Experts of a small language model.
Size: 13 layers, width 448, vocabulary 32000, 69.7M parameters.
Experts: 32 experts in each of 13 layers, 4 picks a token.
Training: a variant of Muon for the experts, 483M tokens, 7374 steps.
Below are experts of layer 7 (counted from 0) of a mixture-of-experts language model. Rows are named router (the router's row for the expert), up (a neuron's input weights, with its number) and show model dimensions 224-447. Each number is 128 + 32 x the weight over its row's rms, rounded and kept within 0 to 255.
Before each expert's rows: "mostly gets" lists some tokens that are sent to it at least half of the time. This comes from a sample of Wikipedia text that the model never trained on.

# expert 11
mostly gets: " United", " States", " South", " York", " North", " County"
router [153  95 155 179 100 138 186 143 161 140 103 126  80  89 151 185 159 127  37  59 142 158  93  81 128 115  81 192 170 199 108  83 128  61 101 133 114  93 121 152 162 107 136  51 164 183 132 104 137  88 131  77  44 108 174 129 133  92 145 108 150 167  83 131 148 139 142 182 173 112 124 122 166 142 103 161 163 173  78  73  96  54 160 136 119 164 114 125  93 148 151 141  78 108  85 116 125 137 152 235 219  98  80 148 125 101 130 103  64 173 135 129 161  99  88 108 164 106 113 131 120 100 142  85 132 128 127 169 140  71 209 117 140 172 142 176 129 133 151  57 154  51 105  85  63 129  92 144  91  96 158  97 136 136 111 123 156 189 143 158 162 119 123 137  98  85 137  71  91 161 114 115 188 134 110 109  97 131 107 134 136 121 129 135  70 135  75  84 136 134 194 108 114 110 136 138 163 125 168 127 135 144 158  86 139 137 156 111 149 174 139 109 104 140 102 118 164 134 151 144 115 121 116 108]
up1 [119 118 132 191  91 137 148 160 104 104 168 118 130 181 121 203 119  95 138 141 151 117 132 142 166 127  94 138 131 112 103  66 157 116 116 175 102 108   0 120 155 101 107 137 131 131 107  97  56 106 181 146 163 116 133 107 157 136 207 110 145 171 179 119 120 121  83 153 171 115 167 147 107 114 129  98 164  77 126  79 127 103 141  65 115 103 122  84 148 167 152 187  20 144 136 141 162 198 128 124 151 133 116 141 146 164 132 195 126  46 132 147 111 155  95 123  98  90 129 120 189 145 100 165 182 109 142 117 104  49 120 169 150 166 120 130 160 103 135  76 162 140 111 152 130 140 130 127  94 148 136 104  76 123 118 141 172 105 119  91  74 145 139 132 119 141  62 142  91 128 142 158 123 165 110 116 129  80 172 120 168 164  65 129  89 202 154 139 117 117 137 108 145 109  93 145 160 167 134  65  45 107 118 148 149 147 102 154 161  71 176 138 124 144 171 117 174 117 151 136 138 130 161 106]

# expert 26
mostly gets: " ==", "\n", " (", " ===", "·", "("
router [146 117 119 132  97  72 207 129 166 133 126 131 138 141 150 161 160 107 145 113 164 112 146 129  82 130  99 154 114 150 119 104 108 152  65 132 111 134 130 146 179 151  66  88 144 151 186 192 181  93 208 122 112 126 197 202 111 107 132 101 155 165 115 129 124 198 163  79 121 113 110 103 136 124 105  65 143 178  92 100 105  75 167 201 151 104  66 153 131  64 107 211 141 176 112 115 133 157 140 137  98 108 108 149  62 102  71  98 102 120  93  82 135 143 112 113 133 127 141 160 160  83 142 141 201 114 105 143 102 121 123 119 161  91 158 112 150 150 152  87 141 109 129 123 121 190 129 178  93 144 149 128  29  98  94 141 115 131 161 145 167 146 115 130 155  47  96 114 110 118 125  69 157 175  94 102  94 148 141 103 123 115  88 186  82 144 137 118 142  88 159 115 142 100  76 118 146  83 114 152 119 126 153 137 161 159 110 123 155 126 189 108 139 155 123 100 172 146 177 180 122  84  73 109]
up1 [144 189 127  85 139  75 112 198 151 137 154 128 127 149 150 162 142 112 122 154 109  82 145 113 123 128 177 134 111 164 124 155 148 133 117 114 164 101 125  82 100 170 121 117 135 163  74  95 110 132  96 188  87  99 134 161  72  88 123 117 137 152 109 159 120 117 130 100  84 105  98 138 148 163 175 109 113 107 126 116 124 134 111  84 139 127 100 160 146 163  89 142 117 143 185  86  94 138 130 107 137  57 108 157 146 114  86 159 124 121 106 117 127 119 136 144 110  91 108 159 181  78 141  86 140  96  92 141 139  89  88 110 137 142 166 125 163 120 117 157 127 105 128 133  95 119  92  88 118 138 119 105 113 167 107 137  87 205 135 181 122 114 184 118 120  90 140  88 145 156 124 141 110 187 139 134 136 153 146 101 160 128 126 179 112 180  91  89 128 136 131  82 136  95 152 195 183 145 129 162 101 173 127 116  94 102 111 117 166  77 157 119 139 110 144 112 128 124 131 117 145 121 175 119]

# expert 28
mostly gets: "---|---|---|---|", "==", ").", "\".", " ==", " ==="
router [205  97 114 120 120 112 173  58 126 129 169 182 135  43 146 167 138 108  63 109 137 119 146 124  56 194 112 134 163 190 115 157 109 124 105 114  81 127 167 143 146 153 143 142 142 155 158  96 103  88 118  88 114 127 159 141 159  97  85  87 168 207 102 130 149 169  47 191 132 142 158  93 111  90  98 124  99 208 136 104 148 106 140 195 138 172 153 109 126  75 167 170 107 149  81 124 100 109 132 124  87  98 126 126  87 130 130 116 143 144 112 160 140 164  82  56 115 163 107 139 144  46  99 143 152 112 135 127 137 101 156 103 188 141 135 112 120 182 143 110 169 105 162 117 117 142 101 136  41 162 156 159 126 135  65 129 150 148 120 102 169 124 114  98  62  43 147  86  68 103 134 112 128 104 186 104 136 190 181 149 135  74  94 134 139 108  93  93 157 107 110 121 130 104 135 124 101  78 129 111 110 158 156  79  56 162  68 118 130 124 137 134  78  87 123 130 170 176 179 120 130  87 106 107]
up1 [167 140 113 126 194 144  50 166 177 144 161 180  91 176 137  60 183 104 135 127  77  41 146 127 141  98 125 120 102 119  91 129 139 164 152 162 112 117 166  93 134 136 129 116 116 129  84  14 122 185 131 191 148 137  92 145 131  90 174 104 111 158 189 106  82 141 124 154 113 128  90 114 111 133 123 112 170  73 167 110 145 100 123 115 127 116 151  92 151 137 172 126 111 142 148  66 107 118  88 107 108 124 132 196 169 125  95 139 136 171 113 153 148  98 142 106 106 159 100 112 139  90 153  97 137 132 140 159  93 151 206 139 114 126 124 143 123 131 112 181 142 149 111 111 168 146 131 109 126 107 191 125 151 122 103 102 161 145 112 136  88 118  95 134 121 121 137  42  92 122 120 167 104 114 104 148 201 122 153 173 142  86 161 153  80 202 117 107  87 143 150 108  66  94 134 138 121 189 184  55 122 119 109 144  79 121 117 108 103 134 122 130 112 124 117 131  77 189  75 141 119 117 171 108]

# expert 31
mostly gets: " moved", " renamed", " transferred", " joined", " JPL", " SR"
router [144 120 148 130  97 103 180 135 137 127  94 132  90 108 163 131 156 117  67 107 143 122 121 148 137 135  99 151 155 206 101 136 127  90  87 127 124 149 158 171 179  71 105  78 145  92 144  95 165  90 144  63 128 127 168 167 141  85 119  82 205 149 100  89 162 154 116 111 153  87 130  99 153  67 132 184 177 113 140  74 159 107 138 171 168 151  71 117 147  88 141 152 124 170 116 111 117 125  47 141 160 132 107 142  74  79  81 112 118 146 134 120 160 144 146  81  37 143 174 177 128 106  88 150 144 121 111 147 165 133 147 145  86 112  77 119  63 109 144 125  77 116 113 106 112 137 137 166 150 161 100 128  53 129  85 139 109 139 118 157 130 101 116  94  68 107 175  66 102 136 108  96 187 119  88 152  98 125  89 136 149 143  72  95 101 157 179 127 105 109 166 168 133 131 150  89  71 106  94 119 140 207 153 109 115 109  84  70 143 147 218 104 109 146  69 110 124 142 130  84 100  86  94 129]
up0 [144 193 158 108 112 129 108 174 175 103 150 189 110 103 145  80 137 162  98 113 224 112  71 151 122  98 160  96  74 102 132  93 122 158 115 154 145 128 134 163 101  93  82 132 140  77 140 134 150 211 151 144 125  66 153 108 130 132 108 151 138 137  90  67 105 204 105 133 172 144 130  99 159 151 102 158 130 135 106 151 151 119 153 149 153 133 101 155 120 134  80 155 164 116 127  98 157  75 172 116 147 133 142  93 103 174 151 101 132 135  65  88 111 130  64 169 115 108 113 128  99 126 139  68 160 117 128 162 196 126 165 187 173 145 186 122 128 149 117 141 168  73  71 164  83  95 130 123 119 134 118 112 155 123 121  78  88 112 165 151 108 113 108 158 179  96 118 131 115  94 123 109 154 122  92 113  81 117 185 151  79 131 122 134 131 141 138 126 150  67 165  93  92 229 130  97  97 122 131 116 145 131  75 126 191 168 155 160 137 149 118  95  97 150 168 160 108 132 113 109 132 139 130 106]

# expert 5
mostly gets: "---|---|---|---|", " 0;", " JPL", " MPC", "·", " ISBN"
router [176 100 128 170  87  42 144 103 209 140 168 118 140 153 110 181 148 139  93 114 129 163 136  73  67 224  75 173 157 160  97 108 113  63 113 113  93 120 141 135 130 143 109 128 152 161 158 141 145  71 130 136 111 180 159 123 135 114 135 120 136 167 125 158 173 127  88 115 140 127 156 120 146 133 113 121 142 167  53 105 109 134 172 151 176 183  88  82  52 138 147 168 112 162  85 163 148 122 138 142 111  73 119  85  84 104  53 131  58  78 119 145 183 140 164 137 124 100 178 139 137  61 109 105 147  56 141 130 132 135 188 153 149 159 146 140 132 127 171 145 127 130  92 112 153 134  70 144 118 145 144 149 121 142  97 172 162 151 133 111 157 198 109 132 104  88 139 129  93 100  90 141 144 122  95 116 111 121 172  86 123 122  77 149 151 127 165  99 138 110 143 167 166  85 114 101  96 136 112 112 113 185 164  59 107 163 150 107 127 177 182 105 123 130  66  80 188 135 128 153 118  67 136  71]
up1 [115 193  79  87 167 121 102 198 113 182 158 126 154  94 168 189  86 116 119 109 123 102 112  94 128 164 110 124  69 149  88 146 120 148 132 153 141 173 123 130 138 112 168 156 153  94 108 110 147 129 153 148  66  86 117 151 158 154 120 129  37 154 153  54 126 159 154 143 162 147 124 161 150 123 118 122 108  83 108  74 161 145 147 167 122  65 113 139 133 136 158 131 163 100  98 127 129 149 112 152  81  94  93 139 133 100 117 130 133 137  74 141 120  97  90 170 179 122 139 109 153 100 152 122 170 170 140 140 140 156 188 157  95 205 167 144 123 146 149  62 153 122 109 118 138 102  85 165 129 145 115 104 115  73 165 202  99 144 160 116 119 153  93  92 167  71 121 102 125 129  97 142  76  62 134  90 139 115 140 122 171 147  99 153 183  75 100 204 119 112 122 170 138 104 127 158 118 158  70 138 153 203  98  61 104 119 159 130 119 135 106 151  80 164  97 172 153 125  74 137 157  95 158 118]

# expert 4
mostly gets: " JPL", " others", " Smith", " Germany", " him", " Sweden"
router [121  66 137 133 119  87 214 137 124 169  90 146  61  48 138 127 130  93 171 131 159  65 152  88 119 128 149 129 153 139  75  84 103  97  51 167  77 120 124 148 143 193 101 112 171 122 139 134 166 123 187 102 115 127 145 191 134 105 122  68 128 149 157 126 160 166 124 157 119 141 130 131 115  86  75 123 194 156  90  95 101 133 215 135 139 125 101 185 138 116 142 162  96 162  72 181 189 143  87 156 129  72  77 121  85 158  97 124 114 134 154  96 122 101 136 106 146 155 171 189 138 118 151 104 113  89 142 170 187 124 194  99 117 135 121 171  87 158 138 102 140  98 119 141 136 112 137 118 107 116 155 130 121 158 111 151 187 156 163 143  66  98  92 105 130  52 141  95  86 133 131  76 158 145 102  64 100 155 141  86 174 142 109 122  94 149 107  92 171 144 151 136 117 111  90 112 123 127 128 101 134 133 168 103 129 130 152 108  96 169 126 106 133 117  48  75 153 149 167 148  94 119 105 107]
up0 [106  84 104 159  98 107 134 103 124  96  95 140 128 100 119 107 193 131 124 119 119 166 127 110 112 182  72 172 112 158 120  69  87  72  63 100 141  89 147 149 142 121 120 102  93 108 120  91 167 112 140 110 160 153 123 103 156 166 170 110 142 174  81 125 131 139 139 104 198 159 119 131 132  82 179  96 144 186 137 156 143 109 174 120 143 107 180 115  95 168 129  99 155 107 121  96 162 111 130 135 132 174 116  89 114  92 132 120 130 130 143 108 124 150 190 102 148 106 129 109 138 120 179 217 134  99 115 129 141 150 108 114 121 122 120 139 158 202 106  87 105  96 138 142  99 124 146 125 139  84 118 118 134 153 189 128  47 141 102 172 217 125 123 167 165 103 179 108 141 150 157 131 136 178 160 134 143 139 135  83 111 183 144  93 196 158 104  81 116 116 150  82  74 169 145 157 159  66 114 148 140  94 140  98  86 157 102 106 191 148  78 153 102 127 124 107  95  96 141 111 109 127 162  91]

# expert 7
mostly gets: "Personal", "History", "Career", " Location", " Website", " Genus"
router [137 126 141 118  78  83 158 103 116 131  84 129 135 102 135 160 131  86 105  82 180 169 123 107 117 153  97 178 148 162 107 118 141  68 113 151 118  86 152 162 146 102  70 100 138 143 120 168 163 102 152 122 109 134 140 151 135 147 102 121 123 174  82 134 143 202 134 142 178 139 160 106 155 122 106 116 136 185 119  86 134  42 128 140 151 166  94 146 116  98 194 163 108 164 120 143 141 165  90 185 109  90 102 116  59  73 154 177  88 167 137 113 122 113 100  82 106 164 134 160 135 107 117 143 178 127 142 118 140  89 161  72 183 116  81 148 140 125 143 157 134 165 116 127 111 157 103 118  88 142 115 150 108 160  75 121 181 136 188 152  77 140 117 174 155 111 154 102 126  71  99 101 164 123 111  66  85 123 130 103 124  97  75 190 169  66 129 111 148 138 155 114 153  84 164  92  48 166 134 125 149 148 152 123  68 148 178  69 141 221  95 150  85 164 123  84 138 138 156 126  62 105 109 129]
up1 [129 135  97 175 143 159 142 137 202 122 139 169 160 126 164 122  96 126 152  99 179 145 128 132 100  62 117  91 136 144 110 134 142 162  36 125 192 169 127 177 118 108  94 112 156 169 209 163 158 111 111 117 155 137 175 116  66 159 116 156 177 121  92 140 132  92 173 103 146  66  92 101 132  57 146 122 108 112 131 141 110  87 153 115 148 148  87 169 141 187 117 102 117  97 138  93 148 155 112  70 107 112 101 122 111 101 125 132 141 121  66 167  59 131 102 105 140 100 132 119 138 208 102 140 105 137  96  89 153  95  91 146  99 107 124 116  90 169 162  65  55  94 143 122 104  80  90 130 122 112 114 138  72 136 139 147 145 103 123 135 151 160 108 126 121 127  80 128 142 104 119 164 148  99 148 101 124 150 104 104 167 147  82 152 182  69 131  83  93 156  53 168 101 148 176 164  96 101 120 117 166  75 149 132 123 155 145 112  88 144 129  68  98 133 132 127 115 131 165 133 106 185  88  89]

# expert 6
mostly gets: "\\", " \\", "{", " if", "_{2}", " acid"
router [131 151 131 128 136 108 151  91 137 181 150 174  94  59 186 131 142 107 106 147 136  47 100 108 101 154 129 171 135 138 120  73 121  66  72 157  63 136 130 112 199 134  78 137 141 102 156 144 137 144 147 147  92 125 158 145  83 103 171 112 150 147 164 123 127 145 136 140 142 127 112  93 146  68 151 159 164 118 134 117 166 114 166 144 190 106 134 193 112 121 149 193 100 172 114  95 133  96  60 130 109 106 104 116 140 111 133 140 107 130 185  80 132 117 139 122  87 155 175 130 151  95  88 146 102  75 101 132 110 131 131 162 121  67 117 157 139 154 148 134 158  93 156 148 124 129 105 134 116 125 158 132  84 101 134 145 100 169 130 183  99 144 109 165  87  58 137  96  79 133 114 103 132 115 130 142 120 103  91  58 112  98 122 158  45 116 136 121 142  85 156 173 156  94 128 147 100 101 178  72  87  93 173  75 111 175 135  96 163 131 139  92 120 124 114 130 147 175 124 182 105 122 145 159]
up0 [116 123  96 172 126 152 112 146 130  86 127 132 128 208 158 131 156  55  90 166 103 177  86 123 106 106 170  66 147 140 145 135 139 110 135  80 100 187 187 131 123 116 143 194 157  93  90 108 190 132 101 103 104  82 184  78 126 135 135 171 108 166 125  84  94 124 111 153 174 133 108 119 169 127 163 138 112 135  90  68 109 117 122 136 171 152 156 123 112  99 172 121 196 163 160 104 132  42 165 183 134 136  79 123 147  87 162  95 145 178 102 195 197 152 168  77 119  94 102 152 150 136 155 149 126  76 153 111 112 203 146 133 140 155  76 100  74 128 157 140 136  68 189  95 145  98 147  89 183 165 129 131 107 141 170 101 131 111 190 165 100 128 117 103 129 104 107 180 180  94  90  81 126 163  89  90 156  98  88 135 112 129 124  85  84 133 113 123  79 112 133 113 144 110 128 141 124 106 130 127 148 129 189 111 121 105  91 133 106 116 106 155  97 152 116 176 139 149 152 187 107 115 112 155]

# expert 24
mostly gets: " Robert", " William", " Michael", " David", " wife", " Richard"
router [129 139  62 113  76  87 140 136 160 134  95 149  77  89 115 114 105 101 166  71 102 124 155 151  84 134 116 138 110 183 101  85 118 128 143 168 131 126 132 137  99 139 131  71 153 167 146 127 154  93 179  93 126 197 187 146 180 132 162  40 157 125  89 119 129 204 123 131 168  79 128  59 127 118 105 171 173 144  89 116  87  31 135 125 136 148 131 123  95  76 118 145 130 156  60 142  39 141 120 133 102  98 111 173  88 114 121 147 130 172 143 114 142 112 131  86 118 175 107 117 150 116 103 155 155  98 108 183 131 130 124 100 169  99 156 141 140 118 159 128 131 148 129 116 119 127  93 198 130 153 130 130 121 177 123 170 215 117 154 127  96 121 147  99 149 106 172  75  23 143  78 126 167 112 115 145  81 166 105  93 134 123 101 176 123 158 173  59 160 131 148 155 167 116 133 123  89 132 150  78  90 135 148  83  59 136  81 105 144 114 147 101  74 126 116 141 110 158 186 102 102 153  86 121]
up0 [122 136  89 126 115 148 110 129 146 149 113 147 100  84 178 147 148 159 129 132 153 135  47  56 157 108 191 134 122 116 162  81 125 161  53 167 107 125 131 130 155  83 101  84 150 136 176 158 152 127 158 107 160 127  94 108 167 105  97 163 137 142 104 172 145 162 108 114 174  74 171 142  83 114  89  61 142 168 132 124 161  20 157 102 166 193 119 149 182 169  66 186 150 127 169 105  66 128 144  99 192 145  95 113 101 144  56  88 133 148  70  86 153 135 106 136 140 125 102 164 147 165 143 144 121 120  90 131 141 141 172 148 130 118 104 157 107 106 213 116 103 135 150 137 116 159 110 131 144  93 131 132 148  72 119 132 166 175 109 222 163  83 154 157 146  56 143 179  91 116 133 134 158  95 134 135  54  87  66 123  72 129 107 120 121 138 169 155 168 146 125 159 165 224 139 138 113  91 191 141 130 122 148 123 107  87  35 123 119 113 116  82 132 162 119 186 132 139 127  70  98  88 108  88]

# expert 19
mostly gets: "ley", " Smith", " Williams", " William", " Paul", " Brown"
router [148  95  84 184 143  85 147 101 178 136  90 134 105  95 155 133 146 145 150  75 152 137 140 137  63 179 111 131 143 127 102 111 113  99  93 150 136 122 189 209 137 120  79 100 168 180 181 139 161 110 180  54 124 134 140 123 175 148 113 104 160 166  60  99 153 167  93 151 161  95 163  98 127 138 120 106 175 156  99 128  86  70 207 144 138 166 143 142 132 113 134 143 126 139  91 131 148 163  88 182 132  86 112  87 109 116 102 101 116 174 126 101 149 152 114 110 115 176 141 131 185  62 124 149 120 148  50 168 152 137 161  82  88 162  97 133 101 215 174 151 161  76 157  83  79 135  46 155 136  99 161 137 127 160 138 136 142 125 155 134 115 160 145 156 135 130 131 124  72 145 116 117 148 115 121  94  64 176 124 123 122 132 116 133 136 120 154  86 184 156 138 138 146  98 139  96 122 119 114 120 161 140 124 136 115 104 102 127 169 157 124 100  83 105  67 112 157 125 153 145  79 131 131 168]
up0 [107 111 124  96 152 122 163  83 152 133 134 136 115  46  94 124  87 163 143  48 139  81 132 151 105 116 145 133 101 127 130  76 155  62 124 166 144 148 126 136  85  89  56 135 123 145  59 169 120 119 118 137  88 118 131 138  83 145 114 174 125 113 104 104  98  51 202 137  41 167 117 135 128 182 131 137 110 158 148 117 139  77 133 131 121  69 107 162 128 157 143 184 118 137 117 115 166 111 143 100 142 111 104  84 120 116  96  93 109 129 137 133 173 123 149 117 118 130 142 136 114  98 131 197 129 175 110 160 107 163 106 129 140  96 121  91  85  65 150 118 130 145 172 225 121 145  91  90 166 120  78  99  97 162 132 119 115 164 143 186 153 139 152 132 111 112 151 191 141  87 101  88 153 109 135 116  89 188 134  89 184 149  76 177 131 237 125 132 126 112 131 128 152 135 109 184 144 137 144 167 139  97 103 169 151 102 111 102  62 109 158 120 150 100 147 132 122 145 136  71 107 130 134 152]

# expert 25
mostly gets: " during", " until", "On", " on", " along", " since"
router [160 109 144 106 130 144 132 112 118 146 156 127 136  64 165 184  99  61 106  94 160  91 145 124 110 123  93 152 187 124 113 122 129 104 126 141 111 117 115 163 194 111 135  96 132 171 150 159 169  81 184 119  78 148 130 160  87 131 120  88 153 105 129 115 149 143  86 159 144 128 215  94 162  92 124 136 119 177  81 100 117  77 154 152 104 161 183  69 115 132 149 111 176 177 116 144 100 134  71 138 149 129 128 155  97 120 118 137  85 127 169  62 128 126  75  71  66 114  82 151 179  65  96 122 147 148  95 113 166 117 126 122 105 198 150 156 123 111 124  73 151 101 102 108  89 224 119 139  79 136 159 122 108 143  94 178  98 146 120 103 177 171 149 122  62 130 109  89 126 102 142 101 154 113 101 117 120 167  95 137 200  96  87 134 130 160 149 123 139 118 166 166 144  65  65  84 132 117 136 104 128 126 146  87 111 119  98 136 173 200 201  62 123 118 128 101 150 185 152  97  96  90 129 159]
up0 [ 82 160 136 118 129 166 152 155 151  85 110  92 175 124 117 133 153 102 132 156 172 138 151 196 128 128  73  59 131 160 126 122  95 116 117 148 127 110 162 180 153 131 145 124 142 139 169  74 159 109 142  93 115  68 120 127 147 159  88 113  97 137 163  89 131 135 145 122 187  97 131  57 176 114 148 153 150 161 166  30 150  68 179 187  77  72 151 129 126 136 106 130 116 145 174 125 110 153  55 127 122 125 156 169 168 110 115  95  94 110 217  95 121 139 131 122 140  95 102 124 122  99  97 130  80 143 129 124 121 154 137  97 161 152 147 125 127 115  81 181 127 119  96 173  94 192 132 126  74 128 140 111 133 145  98  66 152 119  80 162 181 105 120 193 112  82 157  89  54 113 121  91 125 169 123 110  79 102 144 187 120 107  83 124 107 111 103 172 116 130  89 159 119  63 114 120 110 147 116  86  63 149 161 147 119  67 108 141 142 137 128 114 147 107 126  99 109 200  73 137 175 191 158 146]

# expert 2
mostly gets: " University", " National", " Award", " Institute", " Academy", " Nominated"
router [118  14  85 181  44 127 176 130 141 106 131 179  96  97 131 204 138  92 109  79 186 128 149  79 115 146 118 142 146 140  97 123  96 116 100 129  89 156 153 192 173  82 116 103 109 115 126 112 166 106  95 114 127 194 124 182 128  87 103  77 129 152  74 121 133 167 103 111 137  58 134 109 129 119 106 107 145 202  69  81 151 104 154 110 119 142 165  85  86 105 144 127 142 140 106  84  98 139 161 155 125 100 103 149 103 111 105 117 111 151 175 136  77  86 117 137  89 153 125 136 114 106  95 107 111 145 103 155 126  75 155 124 110 192 125 118 117 118 178 152 147  79 126 106  72 168 135 141 126  93 173 154  83 159  73 155 203 139 116 157  87 149 140 110 132 115 115 125 152 134  92 122 126  89 121 125 108 200 173  72 144 130 118 142 123  61 147 112 141 101 166 123 179 110 102 108  83 122 236 114 126 134 157 113  94 149  84  86 149 160 147 131 112 160  77  99 165 172 139 149 108 129 127 118]
up0 [122 114 127  73 110 129 117 121 126 151 132 120  98 174 177 117 133  89 175 167 127 126 125 170 174 139  91  98 168  27 150 165  88 190 130 103 164 100 128 138 112 208 194  73 109 130 131 111 111 121 171 143 156 160 167 170 141 123 144 125 146 136 107 142 142 123 116 122 109 107 167 114  97 164  66 146 145  86 118 100 122 129 115 107 124 132 118 156 132 142 164 106 162  88 109 162 106 129 104 144 147 169 124 154 109 141  83 166  92  77 107 104 106 170 120 118 131 122 162 160 126 126 150 153  98 169 128  92 129 170  46 130  99 149 189 111 147  94  95  82 115 191 140  64 119 105 156 144 135  99 119 163 191 145 123 156 130 130 168 186  96  62  67 112 152  97  91  85 122 143 135 141 167  95 115  93 111 115 115 119 114 104 143 124 141 123 125 101 193 153 140 118 129 151  83 112 123 141 172  86 142 113 141 108 106 149 133 141  89  94 152 160 142 191  82  99 166 197 126 147 127 189  55 167]

# expert 18
mostly gets: " not", " they", " would", " but", " she", " can"
router [149 115 136 129  71 107 178 160 137  82  78 154  56 148 136 125 141 123 112 153 145 141 157  98  92 122 108 132 101 131 101 138 130 110 145 159  94 108 179 178 154 126  93  93  75 186 151 130 110  91 126  97 107 138 166 133 101 157  92 120 161 184 112 114 178 160  97 174 160 122 156  70 148 109 156  95 148 155 165  83 130 115 222 157 143 158 152 117 112 131 133 163  94 158  64 188 121 134 130 152 165 108 105 152  70 103 135 122  75  85 143 145 104 163  24  59  75 162 164 158 116 150 123 145 157 116  94 166 152 124 147 159 187 120 140  85  87 152 191 159 152 126 142  93  91 137 105 161 103 183  93 162  57 159  79  84 124  92 157 148  92 168 103 141 120 127 139 154  90  64  87  80 140 108 158 165 156 163  92  99  89 109 141 170 115  73 112  84 129  94 165 180 140 130 123 123 116 132 132 102  80 150 127  81  67 151  71  97 152 146 138  49  88 131 104  74 128 131 184 133 104 100 105  65]
up1 [160 130 106 117  91 125 116 138  87  84 173 118 161 114 110 101 149 100 112 169 113 140 100 107 135  98 136 154 118  55  90 119  65 107 160 126 108 127 169 140 143 151  98  84 175 121 138  73 129  96 127 113 133 134 131 128 154 158 157 103 133 130 131  66 106 100 148 143 120 167 119 103 114 121 128  71  87 136 152 179 108 115 160 124 165 145 129  64 134 130 142 170  66  84 129 119 142 136 118 128 116 129 132 132 112 120 128  88  77  92 154 137 119 125 156 135 113  87 139 133 192 139  98 110 118 126 113 104 202 126  88 149 194 142  94 160 143 121 139 128 154 151 168 179 113 157 157 148 184 117 171 167 164 133 103 130 156 116  95 153  97 143 112 121 115 135 168 153 188  92 118 116 158 162 116 199 130 140 125 150 105 137 109 161 133 135  88 161 136 142 159 128 125 151 129 172 105 163 114 163 136 173  94 126 104 150 148 127 172 106 104  99 127 166 210 185  63  90 117 102 104 116 129  91]

# expert 21
mostly gets: "=", ");", " Chris", " *", "\";", " Steve"
router [166  58 126 106 119 119 157  64 112 132 136 180  93  64 132 112 128  89 101  82 146 108 163 106 134 158 111 141 117 170 100 112 144  90  74 137  69 176 147 117 150 136 139 104 151 125 187 113 121 109 174  70 110 215 172 131 154  97 103  68 108 135 148  57 112 158 105 150 182 113 134 129 153  70  90 159 152 141  62 101 108 141 118 182 171 170 120 102 150 106 159  97 131 121 120 152 133 173 132 159 131 147  76 121 111 124 106 150  65 144 155 111 125 136 166 133 109 116 128 147 136 125 141 174 182  98 137 114 186 103 117 119 130 128 138 146 112 155 132 123 124 116 139 152 164 142  94 156 195 116 150 132  83 158 113 150 146 145 158  89 142 129 106 106  79 153 125 105 120 138  84  77 137 115 130 123  65 112 131 110 167  88 121 152  88 127 155  83 112 100 150 214 128 115  99 127  81 100 188  81  79 119 105  53 108 197 137  79  95  88 129  85 152 173 120 112 136 137 140 122 162  81  88 119]
up1 [202 170 102 119 147 100 152 123 118  99 108 104  88 159 126 156 180  92 102 165 164 174 141  86 120 134 145 161 136  92 134 132 155 121 128  72 108 160 106 118 114 189 107 149 100 111 163 128 122 118 134 142 124 180 155 132 174 151 104 135 153 141 129 150 170 143 155 138 160 136 120 152 127  39  84 136 127 117 136 169 159 117 125 121 120 153 121 108 126 144 155 149  85 146 184 154 105 150 117 116 120  87 166  99  68 107  99 117 125  91 130 104 121 126  84 118 120 135  94 115 138 129 117  96 105 152  88 119 107 110 116 176 141  99  76 148 153 128 144 128 104 157 155 148  80 178 119  99 176  74 101 107 101 120 140  89 136 151 110 182 136  60 142 145  85 128 119 117 168 121 103 160 180 158 145  95 112  76 102 173 162 116 179 142 107 185  99 152 189 166 104 137 104 144 116 144 134  73 145  60 150 127 165  60 135 128  80  87 104 147 105 115 105 116  78  95 164 126 117 101  98 127 158  79]

# expert 14
mostly gets: " re", " O", " al", " La", " co", " Re"
router [135  99 151 147 128 102 170 117 139 113 122 171  93 114 135 139 170 151  61 124 171  73 103  75 106 145 103 132 137 148  63 116  89 149  72 162 142  98 150 112 131 140 129 124 137 120 143 122 147  79 183 112  89 157 111 134  58 102 113 107  95 165 121 114 166 217  75 139  93  85 143 133 105 134 105 202 165 168 119 127 138  92 173 181 160 139 120 168 141 118 172 170 176 132  80 148 129 132 113 196  70 117 124  87  84 147 101 119 120 114 105 110 147 159 102 110 112 117 156 143 140 131  93 129 123 148  75 180 114 182 141 114 153 149 104 123 109 157 135 123 175 136 149 167 142 156  99 170 122  66 174 145 140 114  89 122 140 143 123 143 109 141 178  82 113  68 136  87 126 104 131  99 146 145 115 102 119 149 103 152 147 150  88 147 105  89 138 184 164 124 152 166 142 148 106  89 134  67 130 147 104 118 127 118 149 158 139 142 134 140 143 144 109 132  47 107 176 112 188 186 124 142 105  69]
up0 [116 178 197 126  74 108  76 131 189 138  78 127 127 105 139 171 134 116  90 187 100 112 164 117 120  95  90 144 154 145 174 118 176 155 100 114 124 155 134 148 129 129  93 165 128 129 154 147 135 164 159 182  87 138  79  94 101 142  86 114  65 111 148 181 125 112 142 153 116 160  81 108  97 147  98  83 150 202  71 126 101  72 122 138 114  84 219 127 153 129 103 130 135 104  94  71 120 106 115  79 130  94 112 138 101 152 120 107 127 136 140 106 144 164 117 163  80 134 141 119 116 164 176  81  98 168  92 173 129 146 144 161 113 159  49  88  34 125  54 143 127 118 165 148 129 165 137 110 146 144 127  78 128  93  82 142 162 123 177 150 172 139 149 130  97 163 156 122 100 107  82 135 106 129 129 218  64 134  84 114 131 143  74  75 138 103 142  92 166 119 136 153  90 150 152 119 159 114  91  98 112 140 120 115  80 164 131  76 149 166 135  79  83 151  92 165  54 109 186 161 145 181 143 127]